Weights of a small mixture-of-experts language model, trained from scratch on English Wikipedia: 3 picks a token.
Below are experts of layer 8 (counted from 0) of a mixture-of-experts language model. Rows are named router (the router's row for the expert), down (a neuron's output weights, with its number) and show model dimensions 0-159. Each number is 500 + 25 x the weight over its row's rms, rounded and kept within 0 to 999. Numbers have three digits each.
Before each expert's rows: "raises" lists some tokens whose logits its average output raises strongly, later layers aside; "comes before" lists some tokens at least twice as common just after its tokens as in all text. This comes from a sample of Wikipedia text that the model never trained on. Tokens count by the router's weight.

# expert 9
raises: " it", " the", " that", " they"
comes before: " of", "s", "ed", " in", "ing", " to"
router:508507494467524484483502505526505525504464555476491491497526476530547453503516518523482497503498501486511479504485470519513557513511511476474519553518526487492466526527472562465475470478518463481501519504505495463534511504496507475489505519505493534521510481520472501463520484466511480514510513483516539485506529515497520468484489495504487530497440490509489477555479488473524522495463514540517484517566493520517562491553491533525514489523494538521457510490522438536513525542511496
down0:459483464504491479519478525488493540534506539478522521518452501487496466462508508486521498494509489531490455476488486497469485486493482493517497493454531471476509502555441481523491514528468482462498579473485498522521543552512497513542481507579493494483520508503485532540472514492529500489456490539511496486467486524519514499471486497506461500519446498485515511475497491534510483503495491517479479504513468512469507501490513500550500469474535445515522510517489498535470510470515539
down1:531491494487536574466538482508511457515485536492497505481481533488494564483502476475512496502459471517487485475497509462484530487491507526476520516514514525523528525489518509538525488488513518508461517527444455457497508520500520534531469545546477477511501525504543484487506509509500488520510513493540488470528520557522489479515502455472433498472471484523509503509512504515524500517516489476493501505454516481547495475483524444509531484471547464471517483496482509514507502499460481
down2:488495459495478480499496473522504460538475482466520461492515505556493484499477495473481498525470523517507522521511465493501482445480486466520527507496509556548513526473458526474524509471480528517499517473479489511513493481480536514514491473530487500492508526512551562491518514504487452514537472502508518520529486500496485516523481492507479543530527523463501546500508469543424470419506488495504489519495485481521508525545520529520489505511495517524507488512561501503466503496495485
down3:518522523501500507492473533463517458483518485507514486508485509499489508544530487433452468508421470540518469507516504531501509500482465497508527503564509498538490500500502515482482515441500475460459514484416486505492454474498515494528499512491498495459503548473500544491488467514508470483487480480519477506489515525469492495496459478495481463496485485488485490532515518523457526498547504493509523497541497550483515467506505508539509505513496520464512511505450540520477490499515509
down4:478525481511459501496488505476519508487533533418492514483486498522503482450512468467504468518490475471514500516492490486435534446481522524505480532533507495551516494477525514484490480536523536492550541510465497516495484470506513521477475495452516496532496485518500454504522483494530505478486509480476456515520508498526490483453525499544485496502485499516498482496525507494525499542511523527537497482506471531487516495465518487495440452494520467498458460507496499491508534494447549
down5:499533423526517537522518508521507497485486483543501515513513493528463501439466529505527531493487472486503514486513537525540498496503495519521507534526494509519475513487482518500471491469435459479478548535504505526536497491487471491490454536505471533517481494502517522498458505466541516500517540508485513490508509515508505495482506532551494458507470487523533497491519485503468536523508488465513489493526510515456513505510476434540501480473510480482464500494561498552488464491523532
down6:530510504510531528512460513533514494462504483484463486508518465492519497483501516513474453520488498463544486490492496515439529475481520453502489508478477560500490486514535539504506481515545518505520466480521501491497497514524522480519542512472545460533497507522483519486530544482487536487482513531451485455513497472543521491509521444497484478501494495555485483480499505493517491458515536493512456526508486472545493464467514489548527509487548507523479531497479529457499531480525496
down7:524497490504510467494470483483532546512475490543513497548500521505524555516498504483478485488493494478518546509491468539488538515482512491491482498479543529486503467499496472539461528487524518504494536471480455474514458486497522507515465462524472503544509498451503501487536528468514571487537467502467542529495495521521520495511525521524502509530531527485526530492523468466452489478528522449521529487478520512494500491517504514516525531484547470504480521468450516461476505489517517
down8:499458508506487476497506485535482485497492522505474483484485517535508509459508491476496480452513481457540484541503452497455483500494496562475521492511507511493483456509487513541494532492504477498472552494479534514521492498499481481565515498496432512529514484480497506514513484493489538478483493507534488480491483532517491469498536507450524545489492465496528503531499516540547514519544471480478527494499517491527535467532488522473564492505493514512557482446514496513504479449496477
down9:485451542511493491516528468503515487472526490462528463532506491507517480464515492463464481504519517458484491481495498484494513489458540520505492521488518527506448484542484529528530528488471514487498471520532504499523485467487454515472524518478467472526524526499520530471494493561484513496510515484491515504492501462501517499483513512498526517478492506513522482518492490533504504513511530523440471527547538472517469486530501530439467485490529539473537521476435507471549480552510499
down10:507513480514470499515472562488520476495556486519520524499462539524467512513539500458467467518428515517476525509530490482520449476515504523511503459469485502515525484508513546544472501503495516572496515501484490541506501525502532480512510499483478471542533519517487510483531483511517525520507449525539443515510476454511491479515510468494462513507481469496498537480526535499498476481487496502472514459505484513497465482506453488504537500525504469533504473488455515497486471509510510
down11:522496484518496479528477517537471549508475505486462480485497535500507453507481520518503538472498510525524477522502534479488528495518493441492499500472495492462511499472466476511423543490495519488497506514511509501521440508522526483466490504530472492475439464499532535496529489441474508529502522506474471510476436509522560509469498482449517515468557507493498504516525498520473492490484499494508505503529552483470484518461518505523509521461518523481499504511494515474499504454523509
down12:544482532467543489503475509494481467507523491491550501472487503439459515518513509492492510476565478471501522486499532477470462497503536484518489531497485528489473451489501513486518484514501517488508535507441522507495519496470531476518516462519523520458516478511482515505474501501535490504532536458526464513538537487501455436499499509508480492491471503476519457432548497464496506515543532509525513489502514483513494502478523459477518476510542539495494465522498502492519500525477478
down13:526521488506524502519466549528510508508504485489495532479554516474481503493496493519496552464500484494489488485506482510482503497503492470473525474523509443507454476487475465554470491475530531497525494484501493471497472473521510496493495489504465480518508461511508494528504498528462509494488452496486521518543496461471502505453541510452515526489504502468493491527500495540502491472535481467577515484468470499478550525475501504566480486513467470550493544531537507473482500522459520
down14:469491529550498493535512483491566529481478527498521509514485443497477483493520467528506511450528548530525480521480532536524497463481523536482495472490472536514514507468517468477480489530483525511461479514498501527515493500514500512497522485507546488488446517482477470514521462421481488469495514468505489504515498502463507517475551510490550520483475508481487512534496517499472517470497540463471515513514496510470510524477521522517503499540488458550456520510504541512498521487496475
down15:500474519488495492503494482529521449496470501469535476535504474530469510538478497485514503503552541514503516522518572492497471512474512524457512488458521501516495493558518503494496503441481464562523487493516469459471495483469441528495533528493482519511460454492488522462492549496493506524507492513498497504464510507505495516482461486496471449464482512475525500529471484522509517518496493445522496531471465478472504466500484444522498523492511496522488481487473501533495535510499476
down16:496513505544538509497472525520494470520514479508562481496479520531489542507496501454498508489519510487516505502482551485528508515498507482492546457481471493489502500492472495485493526550495531488504529492529486477458510504515507514488526501535481454537530514528482472476498504507520495468431511485546475506527470516498530489518541442484540546509513542467528560570497493480493529506484456509466534527471513486493504495467505507514518499507481479458496515509499495505480464537523535
down17:504488482491471507520484484499507505515458492520521480520534548489480495469490531510476522493499506453485480512481479528461545514504504455474527521550507470496530541560508510530490460497457497538511491530503487543484498507503525507497497477509506509518494453481508483500479519449462529508490436506490470489511503493510555498444589478496497504491489495484492465504493479520479483500506532493474500461501519509458496527529515486530490471489491505480525476443550467486456502494530513
down18:506520487526528530497498499453513497491510507453473496505456476513532500453510513501517486499470520479478482489486479489465532491483503464508539480521495499510511537409544513507531530529511506455515471450507493500494525522547463502503523496482502496498550502484491430495511463509545492508506484525507457488529483488512509510491521479503489556510534523471460474506525488509507483512493509448496471467529495471466502512497498513532495487502510524494521551509477507459558491447516514
down19:453513545559507457482526498470506533469520523482474482468503480500483491444501505529528500506473462461512531531494523488481488519467484534510513487501518488486528532476498505487512493497483525451503536490467522473501546524480486460492475475489520453510519522485557530470541474479467518469525518520535501497492485515494561503451518509484494467499484542478476513488509508533470491515454525524484532480508496505465531487523508483491530527478440482474500499505465489483474502474504538
down20:489466517509499498503533517531503537547494486482477497466512571506491527481452456476515510496498536478468542510466532487496472492515487502505453539531538524493471464465512492520480456472502476537513483465466522523519499496490547494507558512501518491457498484530503522509493482505474522480504496482516488448455481489456467472521512527460510492511524507489485516468447498537498504488533466492495489502498502461523511522505497491455474497498456536513495509536512477478482552480464514
down21:491569487544499499509506513487517488457535496506504515550475506475502534439494499490497479520518505491490471529500469492461482497493506480520518488491489527491472489491494510502482511505543511527488490505519484497475541523533487576503481475464482505498467482486496524522489474543493541474526533507493517565499492508463476475526500507522481513526517446478473493489503443515495522502525497525528526473482461458516504495495512495514499495432539512550551538534516474515470487480537523
down22:508471448468440504534522507484511481504471474524521501508506533485510480534546524478485519500480513489506518494443486495503469508519503491511484514465531463480474452547471473495473512469520484512476479469493549533501502481525502540472489481460475536508492507491455502472519501513481464496525514469538477485493484491511505504507570502499494489520545501468535558468509458483499515499513485480463506554519487540486484509508514516526487528560479505498486506511466495527465518532488460
down23:474492532487530449509474425500494501505512525488516499480531544430486476487524487482461479467487533467542491529513475565504458519486450513488512542515484543531493493494468530503487485515485509496479495466482463496513477497507512469467490508490511504499503480518513485506471500474506489518513521504464482508495556453536504510509491480481517500478473519487483485514509471499523513464461493456513538494546530502475472499516496452455526502501483555485490545511528533542497502504515473
down24:488520527465511494447508510471487498515495507535493497512489491514502503464519505515497466538472533504508499489480479508519473511544543516478475434527539483554506486524504463524493477501513516503512515536497508522508446513495454507517509551556523505481498495530478532513463526517530438511495532503436498475569483483514535515539502528508495470502477495511524490476518477492417491472546492493504493498492518533531498487503520457511500509472492504506494468496549491508501481497474506
down25:502498467457468494472515493505499510435546546497491485502512490515476497470461482509498539491484511546483467522505486499499475483480502497478541541506492469521494493479502498492481523499506443471482529452465513515442495497503475509494554480518460483464465504543506472512498497476520477538517500535520494497504453502533526513466449498544505480485485492514512531503535497512488502468511431518482509525500503495502520568475500488512463495478497494522514514528462471509526550497547479
down26:535520501484512570531480496486520536523544485491503483499528523494495513458506491499481496471512458539550501550461520436507521490509484478532484503485478480501470486481507477512550514503448548503529477531537468452473496530552494505493496492477496501556523517515482489523463447502494521503499478498504500536506468512500492494515486492522490513514484504526484531459536464522475461517515499520520494544497513488514485515481500530508519493488538476507495510485523538428528505462504518
down27:492476530487495470484522478487492498516489497519513523497551554530485538464522492502526515490537506472516509484528473462515518499546489539516475518485496490473496526471496519481529501554472499493513532485522494488522490525510526506494516446522509528524485540529513494476529523523519498518478492464470474472459547518550504539517489460484488559501490538488473486511466487455519530489566543496467531460496491504452495516506478495480450555468481489458491488490510496492510486496496507

# expert 1
raises: " ", "(", " ("
comes before: " |", ",", ")", ".", "–", ";"
router:548478494506498471506487523450486497555494496475528494485521479491486490492525561506454493477511490503458528474494547500543528511510509445523516548509499483536510504532506509521504482467524476496477494508527500484524499470536508466483504520516512516508519486504517523515493492506526485531468526484515526479480515482464530483496476558490527505475491456482492490558497456482528508489489536505535498470533504536470520517554471440465525477483524513496507487503524501533499505575478526
down0:469495509497540544498522485482470489514491465503468466489502513462563482496478487473476523555509500486516467485506498546531492520517464529498540509514430521522506511507490454522514499457514475561537491513526525489518478523456494536520512506482458543480517480505504506495499471485506490458511501449545522525514545460531439501478477523505499490488457510507491479488447485504487496537471532493468496500523511493489492487493522505462509498473529492490519483480537467501501503514532469
down1:510495492478506532531505524503452547515489496479490509539495516510495481492469515481507528523496512528526484498515485510511503502518478496435501461497551501538493521496515467496475521453489487519453516516525530511512505525496479511477485495508538497492511520461502480477451513473502511494488463506478509489473523478479477487564456536526465487464492521535529512532520523512525477544505542568449493464526512437490484463479546530525482473509470519508492476478539510484488519459514495
down2:503519478475485494512511471537493491503469513496536501519539460521517526474503492515489526472470482495508463490525575498487477469465503502486505508460494547502464461465491542480499510528452522493500460484504504547522483480505467553507491466521486518505495465500545481483522490559482486510473491457499522532516491464495514499454524481512523499471462443506501488495478547492496497516490516514511491515527560515510492491539453468513465501519532489524493541505546539485516502525490522
down3:458504492533471493520485484471519532504514537486511456530505494497509506477503512515500507433503471546477504521514528447484514467490576472525490492487522478536483511530493544462471465502488504512477471515477547484517499489524516472514499543472470486465472551495499534486512513526476475505507489490491479459560535535500476509504547509525536486503516522482511541525494506475532464488541473500502493497536492461483531527527481516503473484480481491457470490497512478552474490501498502
down4:513517532467524503479549481496484518525513462475484527493483556494457473504505501478508489469472490450536525575497511498496529496475513492499509521476488518539505483510501529529503519474491527516508523443487499548491510485504478473535489487519498486447464508448543497464535495517536473508519505492541496494455496520503460517514500497512490549456469530526497479491487484514503495454486510524515510478519536470543496503512534517526505506499467458505483465481560484487488461467483487
down5:492447529496510515521507507516508471483460515484517545515508508444463500468516514500498517467480489487503468488518508548472512509571500503506482503473510498537573504520482490501532474492551479490523453499523480484491493448497451520418505487520495474506466465497480477508532497485520540506500508490507505498449480500503513479535462512484464494477525509517504513504534534514504509501512507491474529494480479520499508500496512500490496516485448520487500448470557461525477510465455475
down6:485490494515488479491505481482491493471478501506548464491511496552468480498500524538487461538507465556514484498475488526526506487483490514505518488498542506481449537523522525475511552496496498502457515451473527480502513498479518540505499483510518504502518467558477489509459534518537528503508511489514548467521513531505500531522467517527503473486482503498450492534480476475446464482543533489450504528516500493475511502487484517482509489448510554515478486505549527529503493502550463
down7:500500422515510543548509519541506500477501487496473483498489501517505482549507505471565529471504519504473484475528483498530503497525522546489509508521442496518512531495498510525469517476499432453448481515515503495517524501482496486499505490483486490513531477483509452504520533480523495577481492505505460515470555494517509499470456497509458497493508536502525489508477494535493498528488467477540474480495515441476518500515490493508511522497551547505511492466465492510470518499512491
down8:477485488482527519521464455532475504512488509501490557504528445491564503539510481490470517498518491477446477492516500529509495493528523479488522497507513511486474498501525523518486528538495552483490529519481520465488543501556510535483496464497498508497491472470513507506555502502498495471491475469503487497471502470508508520516469489522478545467538489529542518432528480470496511493513513533512503507454484477509486472453522466517543551482510498465536508516504505455499495548483468
down9:528517502510460479485483479514528469493470501476461487513468481514519524493511514521543507501490513499545519493500499491480488583508481463506525487490514501488532450515508491476462501476517533492472538517491517479476468510536494493503501457487512459478556502527504463469495480482531535471504465486434487555524487512519533498496506497476499500563507486479535515529489480526456489519475499457540517495506500512474477522505479525473500493502526540464460523490546456476497500499451510
down10:521504475504530511483476535539500545504513517497522528484511503507469485529508485541479518466497519481533475485519467545514511489491497454432480486538478511517477524539504473515474527464572536499486450496512499468511503521495476489488484465455512508503470458484487493510475479528515490538448534505536477511483520496506480496542536465516509493476509509490499496504506473558499531519487531484528486500467542490487476532452484492505482529491493526521477490536519477464512452496507550
down11:482461506506460513530507511549451516492466479478513446535501521510519515510500493458519471505513528501525463539485538524489513522510488457537520537457471467529500528519505502530523497474575504534462514528457499495511534505486493517501526449504512498499491517491504491477507505465545499470484471498503478499474506477519501517502493524474499471474499507561493540517507511514508538510515539506509489559456501464450499472466517515492470481522524471513512482488470520541527516478499470
down12:496483514471510480484562514477483487535476503542503490500523520450459501518494459524494478537514498485501489526514478461509479494448464481517493513513477464478506545459484487516516490506496506514485540516503507470461532497506527502501472528543517536519475514480491481534524478466535490504482507492524530531462493507543499520484433490514538525518517511551535465453524522528487505513465516457512448485531553467509502527483462495528492506518493472513504477505540480530501521475481517
down13:454478491548554515474513490464506491524533507493527549545506486463504524515546484508479501531518529442470495448484461495511484480526495508538538503547498491509491535524458477476528514509518457488508482512506437485547525482473515506519488502557503489487526518511485499496480457498491483514479532477510492463503495493509487502483530508481505463475508485486525532478520496513505552493511495507541493480524454501509521543487455473512504467525511459480493497479487488538554493495529497
down14:458546496517519488472508455526528496588520490510480448513510506537526479463463501486477507528485512501495492533481513496526533513489489482498523481539442526475523516482486483533567476499481502481455511471503496542537495508551492508487446489470498522500531508490509479518511504504488487534531500510486453528476477481498518440504480490472485502512491516523510503484477497524488485473505514492474530544528521467450538467499466491479499486487485508493495528508537481546476476522487516
down15:455501507491511480563525546540466529539519489484510490500491484499451500489493514521511459511484470510514449494521475503502538455501456527510502481510489524505473489533500472536525559466552481501496493481504472484538552493529488523496514493472512494499534527499498499501524501499476472523504523474490503503485477503549455493512483502524469503473523502456477449492447505540524470495488460515494496481466476529492501525480546445531480504503481488521541466521484470503518525539494491
down16:519490456503505509492499483523524524543490495517470501502507523522469464521498508521497531419480477469504485498493491495512505497502484501456499511528511483465511521481452474490466448537493512526476533432492478468517484525464508493495444470544516521535486474467460477502523509463462484454508501512530483541462507505516497499488488515518527501495507508494546458467517445440536500503497501493550514526501508525482481472463526538507500501498507482479461522493514512527486516483525471
down17:522495482523509466463469487490542512495430506492480509474502484455501493517492480483507545525532501504530446510498557473532531471475510497503507483467496512515471521498499487510483440474493538488517461485516484475529516508531481464515517519524557505509530482487543535485499492484499502516505524551524470523498507482483492498533519473523481500515512486490463492516504559506492517508503488540491475483514458502485558463505495438516517520499477495502440496521433489511468486469488496
down18:503498544522501543520525526527509512501504531513542493529500496508506473501463495530456525457507487445539528517532497507477548499498485476482481547482495483524529510510491561469516519495492502523509519506473477514471502526494494507475512521478465469540472500508521452537503494516479545515488512510482457499490484481523521481474521502463479524436449470551473515491470538526475512496504529460499493518523488507539507502490492444494490530495454493465549491478470489477508518491456501
down19:465485520495458453505502453519528507522518528531494499511453506494501525456500506498445523495476506491512501447519512512498475474496489524503450485526533523519491521546467528504493495503485538462510490488488511534493509531491467527515496487525546487455476497481561568484515497494481514475513546502506483508507491523500496476460470497513499497492472518507509476505545490519492515492485441492453490520499490489439502507507531481455573523487509451519480461503535494498476495467497494
down20:553502524452494504455498495492494526497486525487510484522532500507572523493504494465550451518533515530480453507519500538474558492501460483500467537517496504454541505498422533476499516524497522508507513492528481492479489460481526492486498537509443528461466499494496509506514468479525495498584493506487460562488520514500499497490457510486505519503526510532469528519493515477501529485523487483496479489502522466507528511509504461502481503474473508477507503532478496522497497487506485
down21:484512463484528493504488516461488461535488483506548496561487523468470495522529494486483496503509534489506516486490514560527501536536494528473524489546492501507497534462443451506458521526463518501473510472486461460527494545489529530472466497503487461498511549507476505491492498478486524527526494504531494525490535483510540573509493476514523478505495463467522498486504523467516482524538488479522491538525525529505475485506509485474491509500485528485513508514493553454492534470499515
down22:435523530490505465460487483497495494524473538521468507511486501516506483478483507481492513501478496490461524490515485466473513499511549543526503507510497501487478504504505501505500516549548512492499531489493463470521485472474518457491555475491502486493513470576525481465531507510489474474470482497486465455533515502482491526463546470522516524453477517472519529515481511512487532507497535517459533535546536532488504510493481514455485529496473457498487538514550478496482477520535476
down23:549490498477480512521489473493506519472524466521489468505510531540529489508494496495538484477489479489462504489480493494522516469474486493545504449528445527514499449476509527514496467475528511529531494515504513452454535509545487554469484526507480512476508435530487537465499489493499502491503543456542476482492516503525505507490532538514505480550525519524465533493458493427474491531496515513489536512488497482517537494507477516529510530494462525509505508498506523516529491528470484
down24:477503538485507491530510502472509505500481494500457489514490466474481511492487488524528487518488534484454524495489518514516511517482516485500476499483441488478526499544510479509457498510538492547533446527511507485491520470448501503465449525505498470502491516475493504547497498551502468494488507518457558445473487536520517500510530501537462481502523571486481451516490466502502499481522526518513493550495525521507527520561517521535492483487475472465496526544485522490532482510517510
down25:524467500498507483499545492494491508537495485494520488545443511436462520489477496485481513477490546487519468452476503476503460520515496499495451538497501513500492498508527482508533479509529472551513495509491491520531510518492519512472496527466498524536505484487503464466493470471508527509513503515542503495440470501498471524467480471500469564457501464519493524510485482504520526497542514506498485474474557547508528500516504562529483553516495501524493443517517490494488501456503525
down26:515461526483496514458512481475479508519488494496516502513483540497503493496524502491533498528525502569525471507513521482461495454540533495535496462512500525486510485491483522481485467471532515491463543524466492507497483476540452525474502448551539507455499539502502444488520520496482494474569520482513462481486484517482510521503465532470528518557490489470508464497508505496516533513486508503488494497515537443517492531455511479539472497536506522501475495485488489527470475478473499
down27:503508507514524461498526514531522541476488471490517541492507524494509548513500513437483506496491511523484533465512488487510524481480465506462521505475526496472494498530501462518496493501507523527489467526491488496469501489502487488465498517499464519460484545460496504522450510459444479480475505535514521497510493522476462513425498524507487497531507547496445519492496479468475484508550552495542465479517488464505497547463533509509512460493489449485492490540455513474518485505476494

# expert 12
raises: "|", "-", "19", "En", "Al", "Un"
comes before: "|", "-", "  ", "N", "W", "The"
router:527517474462523506469483522470507521522510503495502496459532468535526494472530506482495524513514510451519559496483440504529513533495467509479504478510516449517526485534493539527525521507498491498479459470525481478481477482503482530495477469459556490507504493479487502504516492506509501452517476507446511499513513535496517499499503515490512478479480497481455524508530543501505502506488534514526494485497529452480539542561488519485472444559543509501481494547516517527489536498470533
down0:514488458514529496462552512495515471486527520490502486494457489529474525513493508511565541494486516512496488521504519504475522498490514543493525513500500509480498524505522513509531505522527480494529448520524497514531477499509496541497490502526512487469492518478508517526512494490514490446540486500459500535499520463499519488485472470490435504532490423493493534487493534516508478550517453501502486536461471467437513498502493525513464499478497476522521488501486572502552517488451531
down1:508498507504542468482499518491483506501487503438517483484479490531503470453476490484474528503499523501499460514484488496482521528477473523491445507462490530511506517543492468491503555491499512505522553491492544471534468476473510512473479495496470547545511531485554462498485525494539509485478514530552481485502451471511503461491542530505501538516506477513520482496517471541510517508493506503466454491561522534491467511489489492469481484542495513537492494471513514527485463483482447
down2:516503527501517491465467487480537463513490512490513552473488534498534485522470491528473531485476497509496487506458536504495527492498512482523521525486535535468490500513544443491435520512510548540478546542509487520509514448493485503500504546546467521518463476491500488488473492507504476507508484500468540481452481472500513535469484553502503510489495508517451511503546522499467532497500480475484479519531493486504529462482493512506458530516480447506451525496503497510480464477526467
down3:491518463513513496475525472523526531476490508479453525496499507539551505496517489474523491448495480485494529470523505522490514481515473535472527460489537521469473528498519497501503533456508522489522497483465553496539483514478483528490531526489489465508561516470483512534485499520495457535514520510480510492471518512507497511507472484530476489464471460481515518524482512528519476465524478484474460498500526549513511532523472548477521523492493491464468463433477532535494467530517525
down4:485490474480488498516514519529475508486530491483492464527485533452476482461506459465484488458494523456492524506484511524529536519505492454506516493488493497449504467507493509509530482490489498475473477496529464476468485481471462542515486510531503476481538538499464541511523491570538505502497498497513499466489513495467491520512532508506467547472477540522467532522456496512490506530524500510492516560461520488503508517460502487573473504503525513520527464529497540476459467511497498
down5:503527501490513498501482491472544500427491489464489490517451471485513531478515544479524498546523496511517527520502522518476527533516529539506461491506496553516468502476499492527510527500450489518496530482495488500531478498438514505451499509451497443489519535512503518507521470497470472504526520510531527507511508503479502509516534527516491484508522529490517494500506491525442504491469506512488487495493444498505460522570464487524515488498517532480486474486512460493416522492488521
down6:504465476488500493481545491493524482500480464514502495510519500480559475512518524512518480463493527543465507495483449488490526505542526491509462560512467508516508472487412500521529515586456487473506485509507492473491472528497510505483488496523517491518507499525503486523441519515512544480488497505486513437513513499511508500460484461519461504460456472486506487537495522535520537474529505530530536510477492512502521506487547517505518513522508532515477505517529509497487488503483536
down7:512504515494483470498499446481508462519491473478515495522510477485544502488476474502492524502478510520499504457468534482537510452542497497522522506511496481518492497473476492489501513546543516507535513507482487518468436487473471493507519478493465519506531472537438463469493498533516531510546484481475530514561509459507519514469522481512540494499508470535520459543468465515477541461495532563514503501499515482481507484477478482496510526470471492516505451529516484495516466503460511
down8:505530460486494481532500498550450524524476519499497561500540490510509465544499489523479513483453511518551483524503501485439525478515500493489507524463450535508465505514519508526545481513492496499485474460506540520506511542481516478459480497502501492514528492497523525486485511486515499510543522505519502513444499506515480489539500479510518490484441524503451450477419496503493523472534468513495504489555490482527501531525496491498519479503513500537484505500517484522507527453512479
down9:448517565522537497542477501453521497481580514503522489510469490490491507541529500528498505506527487527497500476454485481516525503502508501545483478567523524464476517484496513526486497465499475530492499535481511502537524508485514516496510515511498496456497532520489498489459493490510492512488482479498475496515517515544516480493468483495518479444526474530508461531504507502489477547471487501504509520470471538508500482466514518500490468491518510490518495423543499483506426517511461
down10:489553555528465485499494477500452475510467483513510525512516481518442510445488497475449492497555464530498476489499520514506484504460491476478504492522480542486514496478494524504459525493498508495472535523500466474496514510533532497496488502428486515490533503530467546514511498504523534495498526483538529509511496498446535526506522487486485534495501483474520509514462500500490501494490533507502508529472474493535446491455486531535479498512540508490479468484475543484453549487525502
down11:496506490538536494528452469529476504507511521506512506506516514481510508552506455514481510516497484485480464464538523484505492516471524477507534486499450505511513454530539463518525487548458490459491508523467537480445514490464472484499485470506517502498483505462538462491473482479492489480479444492479476518498507533462488544475585492501508493538484527494535494526486490445497506531490490506488543497510538498473465531479500487501531536484479497499468490526475473526502508515475511
down12:489512449491511477469482519512481510499524481498467445497498524518563506516476489521499464470565493495541487473509469519523483471493523441456508496455510497467512472495513512533523491481463507574477485511502495515471482503476514501496491462520496522479481512474476490471461507520507487528492521498478505496557513532530517520509486476488515462490528494460504511494461478540517483486500472493505506536494516475469533483512522561501500509487534488489522473499542460465456526477454483
down13:512489451486527486484536484492467521481496488499497507522501520545489491484447520560531439516513506507529528492532517518506479503481532501493503510517496486530562497524495493478515493465463491508539471509524508473515522512495476500487434490521534500529516559523474532474550460504485507536549505485483519498516474547528501534518482533544538504517544469507496491493492460450460525563500499507488506522465523476467492486470519491547490495508502512519496497486477492491519499504496516
down14:518536490467484472556507511517503514491483506499499460477501463481513506524503446508507518521488459509552473472505496489514497509486490508476499487489471499482501553455569507445494526495527529504482502531470495471508525495462507513527472467478512542446509499487505486513519510556530507520472495495524452480519511503473523504447508519481516512500516505498509505516537435532551488483485482453511485500511544489516462477489496498491551510517512544481528518507535474453494495489470468
down15:487480480474455530487538471478496524482530516529496537482511512485529498486483499549487508483501504491525471482462506461520494517498508530491529561522489513519505493492516550473473439551513519492502515474487498524437493477508466472482517479463480495513516546522521511536494519424537445532505466493476498509466462509465512493505500476512493516530453519522530516491449474512542495491536519485503467514504480514498538504485499508496506532503474464473484496475531510506452505478492500
down16:482539497524485507500507480481541533532505440478511514507482483529539436495511466550534521507496493495474497513496522501502529536486469512476477528531444478502484505508531492507527508527513520499537511489498525455504535505518531490516486468542479504541516515475421502500458449513514502476508491508485506469510520527509477511468465502494488514471524471506480539511532467483500517520525500490492496486496478499504467528476486505540479459498539514520462456468494526477467562528477498
down17:527484501491508505537490485457461452513513499491490504535498547504489529498536489527499494495519506522400451581534527479485528506528529496517510504513485503483534499525494491452495504497498475500485556535473487527482520508506539537506474502510489459492499485505516526483546506502541493483492501524485492518511547534459519559506488513466518469474513517511489503491555474484470498495493515517493528522495501535473539543521499465507504475485487493544506525492525477468505471501502492
down18:508510541498522518515496510496531478472483467488479527484489442484483483454486496534498499455487503455567512468484529515504446476459532473536515494464490478494527519508480476467536529517490467444476522439475482527515552501490477546502492493510519498468463511500476480491524543490518472496505507532501528511532501503484509493480478481472525508482450514532490485504512535528517495529498497510483486488459487513507538491505499458501494459529524485564491530513469468504484500516507465
down19:475487490497505472524465495522492502487528482492483468538489507571505504473506496461552542486521485497482471477493452523520534523526549485456527501528521488490456525466508500464524525506469467486498451490507529469518502505518516523483468469478466489542447531476505469455467503518513478490473497495507485498492538525471499526498526465489540516498479534501454534429463533490477521525485482499496486503510497462507497471481513478460463490474490496493510525517506516473505480508540509
down20:464446491518489508549511497482544521505516498501523511527547471491522538470491481516489498536547451497521440488493496500494464493511512509509494514430476443539548509491491523473461549507524506528530535504523495502523493452466549509523500478461494516500522520500512474529500504481504472504472484500513544482493511472479486488492508534468541482536505486522500544510484489506524449491483512506476508457503475513543530517502463543482520492519472486508478513479462513478525505497507528
down21:506483533514502511512492503491505510487489516464512529517491506467521523468514515489459518459517509474486486498485459539506452514487515545518513415495492524516549493500508496501518520497521545491483524488528486515454499480563543521486466485465506517500527473455524479551464493522493490493500486494447507500485472502526531528532485513510525498485523455460495478559522478489510511430463503505485515501534501506451486511499469480494488497522451511559498489517503505505498504524461492
down22:500498480545477491473496496493487501492494520508475501495522456484502511525560530506502534534504493484515532529498536509513468529503508500458553533457520461537513522511516488470517515483523460475501514512510503519497500479540531491526458471459508476487505519500491482511472521474525526499447492499453485505498455531470462438523514503519436489508500535476518509463533457492505497486492487462460518503540500557468547496526503496468505511472490558481527506488489528477494484488489478
down23:449488508465478550444467498545498541552493488473473506473481486493508514502503481472488520497499507501511504497459451524535497510529499514522512511542499495515511489504546481499502482466422507507529457515497517478440500488516516489441499491510506531500504517505512470510514488456515490494473496452543500491536503530500457525539475498492527502456551488526494522506511527501517500490538512499482479536509457512512480520462512475502532530438526500479501512500450469499505508489474516
down24:509512541502517511512489487490507497511519504450472506492517497512487475460467487495514466530534518498439462463539505467489518456481520521492488509517518455433552460494465508455513480518516537516550503458474507495526530490493483524511486481531467545467504540520555496502481517516506523453538489477486498473533486520507501511501495514489538488522503475508484512537484501484464550509486513550489505484483483503462510519502487499523502525506484528472476494490505495541477560483514549
down25:505470509486483476446472557444474504544536503523491512511469563487519513537505513498531502511526503545554513483506460460503493525509502491486494458475487510533475517539519495506499501468512542491515520450498454491524494527527474453469516518496489495553506500439509488468510487491513508488514543471490516508521530522505502446453492508499507511550523542501501520498524507527496482530479476475519498460490513498544539524520509521500499521524511494464533511484516472493478493539496496
down26:492501489497526480521507525533452508524549509487510485482521493512443505467519498492471520526483506501536496520458511511509504495471464508467491490463524479502422459512494497517494461518535520477501523525478518482496491474497525502476489513435457543497512460506484511516468522495484485460565507478482516508507487518532524487485477522539534469516447529468519487495519470491502490537526488554493482503516506486506462474522490523496445471540502539501523472543529471507514531508500488
down27:476483520471514489498500492488509473505466488505499532499502464501514460527477489552497498552454460490473492496531498501480463512487515553506488478562527487484501539495499510528525503479471467487512493507483461476471479558491477501510489476539491479502538503506502483467514448441517506530513466489470496501520514524494460516514546482518525519494522515545518482521515537480533515529531464465503475503536539496499519484457527460494487446462514501548526517479503525517522479536497488